config = dict(
    d_model=256,
    n_experts=40,
    router_score='softmax',
)
Below are experts of layer 2 (counted from 0) of a mixture-of-experts language model. Rows are named router (the router's row for the expert), gate (a neuron's input weights, with its number), up (a neuron's input weights, with its number) and show model dimensions 0-255. Each number is 500 + 25 x the weight over its row's rms, rounded and kept within 0 to 999. Numbers have three digits each.
After each expert's rows: a language model's description of what the expert responds to. This comes from a sample of Wikipedia text that the model never trained on.

# expert 34
router:486483500533555511526545509503508504467491498482508474524458511492466502527516493484506481477539532500466536489510521506466508513508497518510476509510461545523534486520495483505502474507511504478500505518453489469484481477468491510543461459528528514455481520501485483480529515523468439535467476495486476534471488522501563485516515454459521544486506525536532469523528486498515422493493464480482496497500544489493537539498542450450502498452478516566492475498511490504493479488518540509504522531519492464480487537483500476488475508485521508479496491511489508449488511516521508504422530505530474483490518519498456472540493478475494507545496488521496520478498538489498539526514488509466501547508500492512489515512497503472448507529491497475485543493552509529493485477530494
gate0:495536505477456507479533511509516481530492509509534483494509527513458520464515497516527516492543481496526530498532566472474529526496496506485512546504494522514477476515516496518497480519514487441492524493446517519503498539493508475485556522452447491499464511474465508470509486505493488513529505498489475517496497506521492501524539527470536455486522478481508546500457520482485515517470500544455493502490511549497519532487485453500516495503554508485502519464511500539455502468498492484519522511457495478509476486509530447513504513508509435473533533490523549526474520484525467507471517509524535484515482502527522491488482463516517484498493524502481510457439457502510468526526489527481547479561485470506555511522503508522512488494461492505558542518464520476488493493493526
up0:500504508530478490529482457428509485534466509533520464574473483528517466556448459501517455500526507540489526471517511456478506479527500510516516552490516487514513458510516504563532491477479503534541497516522522511506508525511465452494533519477493520507513505497511474483502462473487482479547504527467549522524534515502508473469520530517497511491494501501515485513499497538509493496528539489560543537501477524521520503506499491523508470498540508504497558526537525500503549522509482519514451555537480526502499503519498497469503477485534509499502467516499509521527535458502474505478515464508513521523520517458501517547506534505511515484496512528536529496505493503496489474545494491527520488490501555476516504509467548538451489505480501509508512477513532482499502487455497
Past-tense auxiliaries and pronouns in biographies, mostly was after He or there, plus were, had, who, his, also.

# expert 21
router:478492509487479541505456516533531503477496522474459515514540494485538498498513503485480510497515474465563518452515508491502498539498475476449540473477511509506548518467512474505492474516466492556499548539527528480497528509478459497506510522461492514505546512504461510526516491468499526504490519474489506545495467511509450539466452433489471539486494509532509487512502527502504475526479483513544488503490463500530512528495536507509496492540532490468503526526456476493487460467501528519469478497489503456535531532515491561512491531493523517532502506482521485518480501470502499524459482499476473465498523532523536499518488529474519513521483511480513503485506488535500512461541486491529501503482515451428540492507477517507479497511526453489478488545492471453523466511515509
gate0:530516476491463512495501487535507502512485535521505472423515517473488498524519508492488508511522494501510499493496511497478474494489501493524505485475488478510502490540521535532480479495478482530518462449536515479477501485461531467480468486492534490514515519490471496492530491503500495479464493525484518511537454470509527494504456458559474493476477454488464498480483520504512487472528459507543469487562518468546535485496505494495524512582515470491512469435483486519498500564554514540516500467500469486509538455497497530497500478505484497471522521538509560506522484490451559478479510525468500468492504522513500495501496543501523500480555471517498490482531482465510503519507516484501447472488453514521491488523531475478518534499504497499488484484505484529528516562513517
up0:504479480482508494541479478500527500479517476522536479496458543497515491522521496519495473483479503472491496484491532515478526514487522478498466501459477520492485435474494532520489426567517485447484459455504476516543518451500510453451487515522507524514493516487500527531495529504532521495518490460493473502465505508502530482451511467495479457485510539491458518488508499515487484526507483498498525504460522533486442485529505456462488498499521472536464453476473493527520493524527500475513488538516536518514503470477478523503531506527525532477510463516516522492505548511499516512507480515486538482530495503444500523516509507515512476491486536481507498528483537529498476543525498520476506485520460488532497509516452505555548466472529475519523486568503494464505509512511488
Given names, noble titles, months and place names starting a proper name, such as Earl, Thomas, Charles, Magic, May, Berlin.

# expert 35
router:497507531463498551538519522491498482507476525513508510457513488477495515522465508493448527486491512478455497500522513521525498502525512506470490509485482506502483525491463459505474483499518502485517482500466513500531517516504486490541517478504501506425487520480448508476509543521451493470489513521473514477471493501532466504493469538527516536477524494540515488466476459492462495505492482464462452484486461473509523543502486503484507524483523480524508492520528510518508549541507452481475518507461498447488468490505511462561540494479481531505495464495481520464443473536478468489510555476514483483524491508522480499517498453512460494542466503513473516469549474520511503537476498441496495513503510509507484473521466553504505486486528494483488524487420531516510523477527503
gate1:455437446495467506469540478503522468481486497486506488434469510505476474453445495487467514524512523486522455521498562434497484515484518531523519523503512455506527493469486530487497519459523476534479533483477469467497493465473503518486521508500501509473490500475509497453556483496501532500513524502490490486514499502506492485468464461494485554472503522475487502523508496485486545492520506482503535522481520476500514530484543466499507491508509461495509515551499506505493525507496530505507496501448510532440503439534470456526482533470492477522496504517512464456530490522482491510485502481502498529522530543512523530451505492485494496507481467500501471548506480493483489494555532473463492528537467527461527497488466506479458491511478500497502492472467526503506508494463537
up1:503502510531462483500485514487506486549536477502529487514498478470505508487539468523485532478472501524513482506555508541473461483515499521445513530523523498506528532489528512517529450477497507532517505563443498507487450541484486508528503495490526469511476487493489524474511547495467537494534493489505477480553479503508476488468518493467496499502492538557526511512514568480499500489440469510464480479496502483489546498453489532482477553500490504525451538492501487515489527500497505515534557532508505530507510487466494477478538488539498463521496578498487533486503458534490495470458506459492527484540471466502483486506506495496500469483495508504510534449476522499504467438523479523497504501465513457492476522524506503492515465522496487503518510486519480517493486512483488
Nouns and verbs in articles on film, music and sport, such as role, release, album, season, contract, and cast-list as.

# expert 23
router:516507496544534514504456541506496530496474503505516504484502483475517489503463498508517491500499512496479512508474494494475529496489501465537479528517510460537534492515497564505494437486498524519491459467542501504485537532519514492504500497465505510492489480509502486505429499549481479482509484504467490497474495436509522479523474515478501459510511519483534504434511508508501505527490512465498527513504485483510498465500535491537483489541542532509519515487505579516445468535500513505484496548527506472478471506488479531497516530507510521532540513527469496479520464516486539489513518480494454501516515528484537497448526490499490487509496513520476520518520479433445469508488461534509486497446517464528476500475520493478528556480467461523506524531515464488493502495432489
gate0:486476542513480498482508488507520503495507520526458474532497488468495523521490485527452480488481514492491543474478471556524498504501505524506463511503486506519498516546498489496496494493493508469519526479514481457484519473531556517507513497563558496515519473435501495495484459501455507485507477507419496519470492451530465516508484457491507504487455508509509511494485561479483500505498482476533527506477496514502500525522482484497494505489544457491504495511475544527523522512481527513502501526520521535503500535509526467565487541516522485523532512498479524466513504483515512454492524489489524540551473500481518483448519550458501482493518506480486506509474499455520515535467480477520469496444490559474507520516532549487537536505518490527524510503513533551507500493517527
up0:516521495481534496484542461493536479507555470451495520538494493538538511515506521504487457469494506446471496511462492502516506440492494512556477480501509493532493483497489472501514480526492476529507502520466501485482522528469460548485547493528536470510479513533511497535522522521504467488522518425473506505495469492515487511531525487492528482521496480485460491513478511531521546499501478540441517482487516469500475502538494528493518504492441464504481532551543469495493474455508475490515479524474497495478545494538458509468491486520531489533503504555454506500457514505550474490451482548480523482467507511517484513489518504540510520527471490491492485522479469534497525494470508530512509496543464464508476513503491531496490489500533493505447499492519531492480481497516509
First digits of years and numbers in tables and dates, plus syllable pieces inside unfamiliar names, such as W-od-en, T-iph-ia.

# expert 5
router:497541467526507530494471478531517497517515536497480504544484479510464530505490520529501487483505549475514493498510489510536516523513508531483490533516494535453508508491540500483497493504533469516499494522484564569536559498530518475449493517539517473491499452483504487548479460501563480510483521529523513493527499504530574482499524465546494531481458463498478526509511524503462505503534462507478538463519500466510460526508517521523500485488475512456477506497528498517501515475520487499573498487484512532495463492492472457492489470526524501507512513510467479488474531452490469494512499525501476523526523494503492502476543494509469450529524506473457516512485499515489502524465468533558460515492520534511488520517473502483533493510508463479495498489473532468502511495470476
gate1:502532493502509499491459559524480586487475491488510498541493473466529521487543534531513517496491517473490490497520522530545498526520478479452502531489513472515480516501464485481490442494458476492443500514522512477518453497497486496487514466515479485518519494518490466526488487503511492490549519477465485486502517518493486509478495474507510482504472462496505513545458502517441459508474512491498482517472572507528467461501505510541481493490517521478514492502457506495503489481485499429493531527509481510484514494491507452519505512514468468526481504509467473482475513485449503496499524513494481497506446500480516486535467460540489498521451501556488473497524486509475517547475470524497510498487464493472469510461493447476521514495500533465494551495543503484490499524481565
up1:531504507485507511476528463491494489505524508488487501493502485477551488517541478499481497492510454457489481481401547505513478482454541520508451456522500517474493511487509463515474474493499518507484478532539486507494457485524524470478492466499518497474537521528501475536466547473490533453527548494524490537524486584499485497528492504492514478526483525504470504549468537491483501470491500473503495549474525513535491496516519543486496528485506490513512496516471531476525500511528497474488460503499487525483502513494499474541512523514480501503508511455493494522515524517499477523538516491508523490521543480512524506477513504493505518482477573501518518498474522526492504521535526533511478469466528465458514465536482517492522459500501516491539489519556533549478495531541473
Individual digits inside numbers, years, coordinates, statistics and table cells, such as the 4 in 1847 or 36.011944°N.

# expert 25
router:535526518489495479504496526480474508473495491515505494471487493488529556475502505485500461501511489515525496512498548511515477471470528509534472505528532466492462501482459460503526510464457468476462554435549531496503467501501502500486472450533523492514489472519513511498513511522550496501482521478454478456501515458497477539539522509501495454514535481505463540530493492492504499500539545508492530503504494512517504496529499508431489447529513524480469525477484480529560488507499532488462496482535531508546508489489493500551522514535491510509482530516497469490535547493464528516514465488522516518488480509500455521544524455490523522525484497502516483485442519483487518528499492512509510521466465477496539514501497486472533429485525522485502492517501528529465506516502531
gate0:524494540471518451453514504481470516503496500479502454536538515493494558447500464509496507516468495500495463515491492430507482524509490482487493537523524489510499519531442486522486474500490496465454505484491538484489482567493492501518506516508497497502500502485490537465479503521489512443448511494524541489505505470460528506482473497552525478477521483537508492513466546497473499509489488519504467503459504475473536483461528533484522538516516501511487472485488484477534515454482475483502481475489508528462491493496465484535498552460507448469504495488476463455456451502480522530468472522480472559490468501516494483484522511476504493511491502523448501463466512490509484497481446550508494540504517497508495507461515504461514527508494501479499500555495493491532472523502485
up0:506515480461485486536483469465505504500471487514513515522520486508505450523496495484527490493476483504493474505474513480465507540507502547516512502496512482528499474512516463509530485513502459534497487504488506475457486504473469469536454530499516500488477496469501486549473499551528487517500470497453516469478516516507570503510510470501540553482497514496530526443498462536525498498506482469497519542509530562521523533492482476462503489508505512471505485497517500496555492530485501498515551451547488518468522535503487477464515561524535486490468534503526483496455481483537513470479487518525494568525487525521476524482508484483501480509546479508520483476498488479528452498490519462471475533478527487480535521504475507503503494506489506545461442475507466506471469506487556
Mid-word and final suffix pieces of ordinary words and names, such as ethereal, Factional, African, fertile, italics, worldwide.

# expert 7
router:468524532487480486502454515503493487472493522485524525484521484457485503512502474472509524495547518495504524489504483493488525494507538491471501524451487508534496495459445507493519541486525478479510499527498461506476484507530482521474466514487492504469490518489505491476547492525562525502536494520503501486457487517504504510494524509427496485515468445516564521491524529475526526449530478517469546488468480471476490469524480497494461485527466488492529446500493513472497482519504503522505520487521482491479494512489543473509482499489507509500503513467512492528428518483507521558511519436480491473493451465469514491539489490502466528525500547524538494562513485502508517502515501416496485495504489524516527492518500485508456525497568529484501520500473495518538507499473530
gate0:508524510462518521478548494495514505458506530500477538502497498516494467461513502481543525503476505459492474484521471507469470510507524478541497494487527495548502480543483541480530558455525486494494495511519499505491484510455479526500509513493493454481528506448503494469552478520506544513529536523503462520486511530519525494529499493482538505502527512525510508541467473507529543483499536512509486469475518508526497532493514482535464462496466546484503468412468495516449509482467498494530533541477484538496536497512554510514512516516503514506518472472557507527499485522512551505458485503519466506498482472514510484557480474525471497499542497499487452521485485487507507499492496469491494497488473486467535506513497491515438523492486484473482505525511512480494549458480455
up0:544494508533548477482514530535525494540494497524525474500514474529494506505495500484468500542493522550477530463456460474501472478499486514488554495505498503446525455504462498447499465503505510481523515549524492490503478502521542491499550465546525498492498473423516486475503463485499491552468517495508558523543520521475488527510516497532505512515480508489478522469503498497518498483483491516513456508544442453503481532497453483535502501512502490518512475506519488473504469504544506469497562517479519476478445556521509518531523524522514519516492518529517459478523495502470509503486493511471503471487476506461500501458494530519476505490495475495465492579498524496472504464527509480496512519486523501515500499504481469508555488493506487498507530481520522508471469481478530
Commas after place names, dates or clauses, plus prepositions and joiners such as in, of, by, between, including.

# expert 37
router:493484508508493529537567504478465462502527500484512461483519532494503471524472519475467524490504521466471482498507498515525455490524500511518524467507472515488495528479494525481495503495488466474549535485471484466538508486474490500535513514465489532496525457457494529481552496471485476459472468475476521527443531494511511506455552490486504474526501515514548497494493487479484524517460503511520475480513528512541519544524477489503509489423471488531493487533450503549467562534488515491495483546495527501483457481520458470485467505496447496459472471508481515502509483507512526465510504506473509489498496506496508499511500531507467543512471502503527490439497511518525490520485490459512492501512514473496499453508436508518462529483484511456502525493455507464505506512535507
gate1:520477504509475503488508536525528478514532484478517527480524446504487541496509519459529505536507488527538522500505490447480515506475491470513477461446502482527504494448529526477500488481488508523504455455465494497511480525470522523525489517495499505541534511522443483481492502489511536441460478501471467537487486514502484511463504497543485485488484498517510526446516487475492493517501483470496517551463515472488531512494477494523521483510488461508541504463470525483504499507487503508474511449468553532457435491523471516490505492497445509486493499456476481487522493487489467482508475468481495496479511480523479503522513528519486516560494537509508515502489510493536479503476545542502465487508449536483475476519492527511487528444492471468452512450487460457527492505511518
up1:544461470477504542518472490505459485460486508509480506488485429553498479495527483480458509482519434521514502523497479450505516503479481528524536507529469521475541494479532469468504477502491511503515521496465519519549531530466529514496491496481493505521512543499480519480489494483500515492467452458587489449509518489473511501526507474496513483508511491494504457508472474502492481461491539543506544510514485519428455527504497473547499480492522520486482498467518542517478502537521492494519506527452498500500499515466487516525501477487471477503500514509496470502514500482496477491497519504464541478534479506507526510492512505506485473477475507460503530522505484479491526475503511496481548498534492463451526439523508532499548472536530435491498494480508477509525535521493498
Everyday nouns and verbs after articles or auxiliaries, often sports or media, such as season, team, film, released, known, play.

# expert 29
router:481489479489494455519500514523528483506461503470527524522496482573497497516556455524522494531481480512537464521477475510489487494505458469462518521519507510437520524512509518523460470515550533477508493524478490520471531508507490470534502496519474517547540472522497506463478505506472491492493469488506470508494508517503532470493476492524508557515459532467467506500507499515537493471479522519538498493476530512526505487505487495536518534534512510471517543512475508522478508513501489543508478513506479476500475480527502523501513472471508503457500479554490500505490425514537499441490538502513496536512523480501526523474491498511534495447557491441506510488477533510509515463487518507520479489530489518489456500476498516503494532447488437516529457509504445462508469514493505
gate0:471491482476482498456487501516523543438526518514543516510481478497505495508534498454549495497519512512473500515436532450471494480467477487462515453486493492514537496542500483524530478511520454502536473494529514504473500484507500515507510468492495505500526467547486465494514453553491487487530502539506501504533493520466458470490498508497488536469521494544473494513455501466538458498515478491484510507483534494494488494497509552545493460482452486465495534482479479482493476475496483514462470441487536513490554475528537507494468541511500482449550503505478463512488485471490534531488477520549514528483522471563519496480489515504494527494503499490507502518489467523463515509463490518463493482525501532523526536460488495539491493477534492508508483480472495486513456492497502
up0:473451535455543498496475513530507514520525460480498521539531506507555522522501477469527504519500469509526504512462496502510529502528515568508559503484519481522479476438489532491486487462508494508495536486559503520508484516454521513512497457485495507485512485471490499490528500493497532504516491497533483529519517469518537528505517519519461486469508458479500457489518525512522514463550525474528508520506469545501537494516516525477464467492516503451523502506514516505548539506520518477454491505526486502467533433547495478482448453473500507501475524500502501515479506477448482530469485451518484530497492435467453494508497515511488515507523479464514530501552481503471500496458499516451498473543524478513489516509492470505511500520484514492510524471496505485507509470495505
Articles and the first piece of words after quotes or parentheses, especially prefixes, such as the, a, unconscious, abandons, almost, infinite.

# expert 39
router:523508515500483571512496525495463523537476545476456499484505495490518520498506537543478523545516521456477520508483508529496505500520479498512534502522491490475513502478465465495493468485496483480497485476517549528522468500505486488508522475469524453445503473467440498484496487540497523475519472566478507441519489540510476514506530497519521501517511508539502489528508492494449510518507509503488485520534503513521508543520528515511528511468520486542501488500516541498515543513507440494514523553506519480503465478490487472494528523493463510545454474520472480498467518524461483464469523502511478494521479554499525502443511525502437468499442489514482504475497507539565501508495514490502491523492503537513525468491520520536522509505488534455486531517466490530516518486498508
gate0:529493532482477481500527506490513485475512467519474516477483518492511486527520502508538526530497480475505510514485487525518482487495467449489509499498517499514502562507499506487503519482473515465544473469471571511503483496493474471501452497475511511476476473522537539535461465538501510488545531512497488490521486511509515482468480481448533501483497495540473504493473483548497521502508517485421527472502479479489551504481481487485478504454502492458503525486507508517534492474500464556493505497527527470508487480486494531521554521519481562508517510502533453502522473511512461488567487475483525514501447502525528496488462511476524500517465457522441504477532501449492514495525481510519474509481442542468481482541484483523497474488467473526528524500533503463489487510482492
up0:534535479552484478457505534485477549539464506526552500515474494499465480477522513535503476540501529480531468511474521472468508523517526468506490466491469456458496511530508497508500429506459498467486523480507451449518555497516494535485480498534504472442483496511511511535523513463496502509461507506481518511521525500494496454501526493531468486506485467521517514485517485477525530463499493520504516516502495475475495471508491547481489485487517510530472479477448471506492473524491490459544473471524477482507506541512524503436517500476505464490528493468536517530494487506522516515496499524446511493511544500517509502506491489490457495468499479511524525540541435460478493507458488521490539485502520483503451471538503492482482521486504516544520473489503473532493520475501479
Film and album vocabulary like based, released, box office, written, plus digits of years and numbers such as 2003.

# expert 31
router:524539466502528522535523462497494545507496501524486532479501504518495498483474467523475531490477489535466507486500495536504507505531491535567531479531460530513468501479501501492500517549515470562507510442474472502467527497508486519486494522512463541523493493464510505519521514537470511508479444528481555520489553529484547527486521496515512512490486510491481443524525473498498466499475505481432442493528484518499476505466537508481509517462500538549489469531478493465529495482452515491497496504453510473458451490516521535488501494468488511513460503519477500517564504506502493517472472526521514488474477475538477482494468506493518476510481512480497501504528487504521532485479462504500482492509510506552474493505482557529493497503459499480503526493482499431484519501487502
gate0:537513495500483471480456491467513543505469511526477540459546487494504497471463472552527508570496513500537485528456524520505532485511506490553482528546485503474538500451535523527483443515535480506495502520492495523500507528518527526509494473517501506507499488486500515480467496473479586510533508531514467507492555496467479514520492501526502507545548499480537475486530500499508511517509474502523427490550490449492510513514530503475500505479446503506518507512534524476506468488508487499482507526512512524462522505498496520505518509522524494468442527459478480543507516504448519497494462510534549490495487508532501554480537469501478497469485510510504514459503508496497481503493488485514480500543499530498466523516535500467456488480502491488492502490519529489490550481460485
up0:532565452489511504485520476479506481526476520564476530529517512491468504470517498481476478477505505507508454511527508479506491464485497500489506485489501485521502490458458469510525489498497490461477501462510507482494513469540492517510494526458527537539492492543480502502480524536463537493497506510527474494514517512565510476485515484486521501514477459517491518516525498506514487534463474500494485457488533525511518467469454497489500487502460514472534458522523490501475469483520525472533448481456501549451459496470509488468535517526493504467483517447465432514545501511519485492525446505498497541480491522556492486501495518464467516510521505527457506491475532490498520488485481543477488502502460490469441484483521517489521499482475454467521502514469485551516504495482526
Dash bullets and line breaks starting infobox or list lines like - Country:, plus was, known, became, served, name.

# expert 11
router:487539523495520464505494534507486529504469475513489546480498527524489481485547506533507506484457477507473513445515520460504503503506500513519513482513494504496502496511496534498483533488529503490472469472462451459484496510532514477457516531515498476517470544496508500532499500471436512475493490523467511480497493513489527504523457549469502498510493455483471521449530499496513496507484546459476523516479515521452481520497510493505497529523462460464479440490507510507523548520501461484515484498461511528478576467535514498477507462469520502545527510500552510489532501549494465499485480538505562533476468488520480483520505453516565532488515543487530520521501476519473501487493523496501514487495494476519522486495495509542484503506450476517538459485521529534497503494491476
gate2:453506491530464471508528483514487509524524447497521519528496492536450523566542492504490514475511477472550502502515511437473524469533477507505532546484497482538485492479467515523537539514509427468493519503499524494488535483510509540514532490480508554505525498497494551490523511500484518518516485506516524499525461480511485492521486511519529507464502500502504493498509502467516511487484496502465470489502540476458478515506492501497504514522467562526477521489483510460521544515452506543523504538462480512519465477468485527501440503493499481488492518523522462481496514525499486509450522489533513489488482475502531520445501492515528515530468481508488501523478500527458487518524466525472496500514519533486526500493428453502547517454511522476516500493547474490498497478515546
up2:490523511503496503453486479518547477478486549521500493490483522506481515520511529513494527476481512460487527489543507510488517528501507517477537510516515548493507506510497518507484511547494488452502512555451496502483509498529470548488481508495555488526483526526483515520516495487466517472502468508490478527498466553502477522507440500469515492467473496453526483504513502459519526446503514511558490505490524443476451527524493500512529485449478514482502491506527507499518505489513506538493476455472510483462520498548510495503500477473494509497527512529490511524499477486531481503466483530478521536460492492482497556495495501456458520512507486526560532466463487457479522492509529490511477445503468522498516491487533485515535420521483545476498483521433479515499474505487473
Pipe separators, spaces, dashes and line breaks that structure tables, bulleted lists and section headings, e.g. | between table cells.

# expert 26
router:527484495490498509510471477500490461477485522500465480508446503498462487498470525490500473508552512476422476492504554507515524461496494512486446481517520502519456466488514498482546443496540522443518491515506477503533494434488511499512503474499545517457484467526504490499514524504517554537499513451516504489511464501501478482539502497542510533484510473494517481481489507512505454508545476495507512525512506499449475463462496497504525476470462493509484494510542463515528511516549457513487489483515523521453496516525479511548476493508495472478480529489521516479502539500487540490506496464506522510478505481496482486515481502539469519540544472543488475507498512500450503507514447524491505483534477470533473452508484532465481486535501511523480471521496483522468540497543500
gate2:536526548501508499489517488532505512491489500493471519517499525490461524486493478452506537527497531518516510501466538526547488493486488529477467534515501496498497518494486532508505504483511505546516485535533497488505555489481530472450525471497456486544491521479528514493508500500500505485524504504482475503508496485446511549501504512524526490432481493517457487489474520481470464492532445524497501529516481495510508532469471498496508474473481512503517509505552493518473582540506450522489499449507489509511498503452518494502452510499492540521475519524498495475529421469477494495496484475478484549495509499518445488485481512476460551477513511503495517483496471481513486443479507532493460500545497511509501462445475490477491474530469484544521473522502462510482454488476480
up2:515475512522509474482494505532513468498481486490506525497504469498502476494476456464497482503463491495489545497503514450503551508497496527533552490418495498510527541479485471509508531493538537500478490515485528475504525488465509577526484526521487478516462486483465514525538517477527520517459488531450496497485505512542539511554512474531526485523503494519449496512487510504510508486463524499511563507493532496495482492513520488509514504535495492566521516521493477491482494497488508470449474509514532524484476480546524486468490498451532485538498493489503475500494486527515512472489511535493538488526525504483518497532523513497479434502512457479489476479493521450481485557505516480505485506471442500519495469472499512463506468484555479494458492506510532449492483528521470
Sentence-ending periods, commas and clause-linking words in biographical narrative, such as also, but, that, he, would, promptly.

# expert 10
router:523466491487489468492555531511512511469459504464527441536465487565498520498492491510497481506467510472527519515492462500483458482560513516513510451453476513493513513540507516511474487490469512524498510500513497435507485522518522494490526486528474467539520505500484511503472472472470438491523531462495522544513517511525498481506487485539500495512472507513498484518462483509498480507487542507505465497521563478502524500535491515482489492503487457475511497514473532490500537499501524468512495518486444466467507471511465457549472541452479507502538499488512496498492493510556497454548517530507497496513536521466554495530512511487526537493506509503492511453481525481546489510516528508503480492538484490492508475550543469505505489447505532525515518488499550491489462517494520
gate0:478516497520498547481514543514503490505522488490522490448529481512533525486479545479520495514512495506534516523509484478454504469499483485515506528470549515525491518495531467509468547490522529449465508520502504509503501480468505507496512539530541505508501482532466507481490512502495521455491543456533474467501515518484543531508522547471497500547506492493515531494455461417478523494503496481536487522471518500538479510515488484477479479513474530476469495549513507475472510519521516516470512561480504506470503488551456542478482530493466516490536559514497510498538516537537535509497513512497483547532521499487501499487477500451508504535457482476479495496445496481535515492489513480520554506474510487518505460484487461475510495491513489494448488498435501513487480526516487
up0:479480487518505522503506511546542482487504492513494508524464519459486510546527551520496484549484472540527521485508510521525490523522514495495451502532509491481504528527503515484547511509535503528471516503496510494464515473557432494528494493463499510495537515512486503465482472514547556497512500524505513500553523500532488483546489514524497521532445507468508484514507520513474498505492527486489469499478491483496530517521506508495497501523509494517485539444460509491521501520503487497509545506448526504477533473503493484506500517517492492527478521554454552494487471501463484513523508500492492465480512493508512500525504516498511509471492496452525509528471493486537491509502463544464512513507534525510515568536469482504462549551520454529445546484531534465479560512512525
Determiners, possessives and quantity words like the, his, its, first, two, most, plus == and === section heading markers, often sports text.

# expert 9
router:473519491496472471497492465507507461520500477500513562478510513494494489497510512511525492532462522485455466483479538468508535492485493494462484482466464508533513502499523496481519560507553486477521459524457454492516490509521501518479449492522531481491498484513493486499519468486544497493503531520535485496490460523457500472481511501501494510457476471520469527512497552499523518508518496534527558531520475485485487470471485516533513506518517485453501520474534502486506493501548471513521505468509515543494472531495533458484484485482503499464474566455532490474511543460513484544478480508478497554476511495460488517503514529505503500520520494507529482541503501504490507483539519527537547481504502518494441501522460467502471429494483547483481464481476537517521503492482467
gate0:501521522549453486465469519482470476526433484503457505528527533489499472498518526485508459504491478458500504501495520524481519537480502532532530516532469526511507483525508488529518486485481473498471503493473533498498490519490470476494491489488495529488545488493442485494510512482503484477478481552507546480459490507513506491459463471540484493460490508490500547515511511506467480483447470502456514482478478471508514484492514458527504500525483485482471499489460505451524451503547434495494576485477459499515460497502508495452505530454477506489475518509496478522507497522520493491498481503465514463493491507469482487521487512514485516526495519489489485486478515485567459490549541492531472512491531518546492448521479522482453496500515516546448509501476516525508484484468489
up0:550500486508514475474494502494504497499469498435548473521502496519514492513570529537560521486476523467500513500477517502527519547465502532501496539471516504502518498490517466470523477475507517484531472515489494473507495495515484482495530482475450505454513527472469464489507491466552490522516474499532500502491542497476503449511540499449497493476511466541471502548524486546532510524523498492487487509482495546543484462505454478485524494491499541457484514526491478546507511453524481481468484503489494505487540484484552495512477495462512487499507475499486501519506515565523506460497491502472513475509551485538469488510523489549476455505505525500532502470452475493499487476470476517509472516513463462492504512477532446502511521504520462497518470532440509489510511489499494
Commas, periods, colons, semicolons, closing parentheses and table bars, plus final year digits before punctuation, such as and, / because,.

# expert 2
router:487490463541518499463490498469480497529472494508501528469511485508539491511476486508536445499508524497485494523520481495501525498521530503487547536498478511509500527537496510487490544505519482567517539515523530503534508487522544497512451494531484500492487485452512508500499490496518467499490499498531473507513493444496522457524509446487510499488489483497461496515526551472496534534514517532497502474514506501519493490508510517518521513469499497470529511502482492490525482439509484524560511488497539514533466490461521487514487474526468498455483507478482506522449484451514491462524523499486530491532514500466484492452519450464450445538464509493516526534485537479495498545531495502562465513486517500462497517547441484496487463496514475464481553464486545473484478492498503
gate0:488515508450528483545528480551453473511497498502513507488514471480539459471488493501536481474529504479489473504562465525462511490511508499522522466543499486526516459477463538486445535518506518528515513487465484498520495488528531492527487518508497510536481491475501508439498486538499501474529504499464521494524481486533500528492528515464521486493497504441500514474496496507517493532512514476529444514503479470466526509497478461520470471522443481490509521484512498528462552495492541469518482517463505476492519492502546501541488528525487471531519481518472507504506498496509520507487468511491532512498533505500429450473536482529542540541472535453490495494494506470517492495504520516535548512518469518480494469498521506461525502467496510498520528484525530459499492473438502
up0:537502507505492469478533486501509464459555507523507480481496480462508516488546511518486467447474481506573529492505482467476534498499506517493451480554490485494464461443527509489500515479509508502477519493522459466486517458482483537493493451503533489519490482489520528524496539474444472472480522526495497487502482549532490522534488529505490476499512497540520510475486502532478524477496522530500556500469483507486499475522484501462510548515483516472496455482520523522476463533489472456487502546487472454492487541490509492507512507554519521517471561512504495525516503492544467471495456476533507476514450513476478505519537470475498514530516537473498497533480518464496522499470507491456501505516479489466493446491525491523500495474497492473477498461491499478523498543508492
Digits inside numbers, dates, years and table figures, plus infobox field names and their colons, like Date of birth:, Surface:.

# expert 1
router:480495517531516568447508487498503470530555506542541498479535489488519443547506502533492501531502498522539513531484515481526451496491517517502521530498504513515555557522512485480471542489482503515459535493480531531508511518500513522548474519480480491499480447500507499513505503427506480484508491468524485505501503480447541491483505521502485488544577503497520527524526474521517527510514477490512504474492508484508502448497476486456518517503490498515459496519513484475500514484453502530504520498459464494535497524479485492469466468499504441516519516510507510493546487443514481476531464474504475517501466529517482541503541471467461473438501499506528475519481522478493498515488493533488475519498521491476451492487527493504506479512507540510498532472509507481513521514456510
gate1:480479494560464536481532513485489488473508511462507455494514508530519493525518508462489512488503468510490484455528541481519495488549524496519490469480511493499503515502479507479462529494504494512485476481543497499459486495479512504497498493515478507492511476503450534477493461475456502491502497530452523512507515468521499465519517532461449503476500484460507541469480519496523489558527518501496515495531473552522493475498498447547485512473554466536443456537523541504515478513519527484484520493513460506519493500456520481487467518503520497557478511535507480477483494499503524509511514522504507564463536532460533504476451510517514495483498473515509512508486478483493519461497546490488499477487531496507452495534448507488441493535498475503541499564475482483494478525466500
up1:500504470495518529554515497496511508548515525502478455454485472504527499527515514469496535475487490460511530495545519468500488491485524539491534481473529504510500475468462459490457476523480556498481529510463495488481516523502482516503485544493499501491482503507503513519493443514464504533507529509449449439528512482480512528482452508476507511517522495498503483512479459515483513506495482506508485492515520492484478523490527566452502518488522516495482528524540540516477457489511502459509482460502484498483540531549479495474547472500498465501567499510482458511499509479494493497532484463524504489475521500480491542527522556496477482486541468460516504521512510476510481497491475569483530492472490457503530477505539518482492472474472509475473491454517458471486531470490521
Final pieces of words and numbers before punctuation or table bars, such as alopecia, Republic, 2000, 18th, outskirts.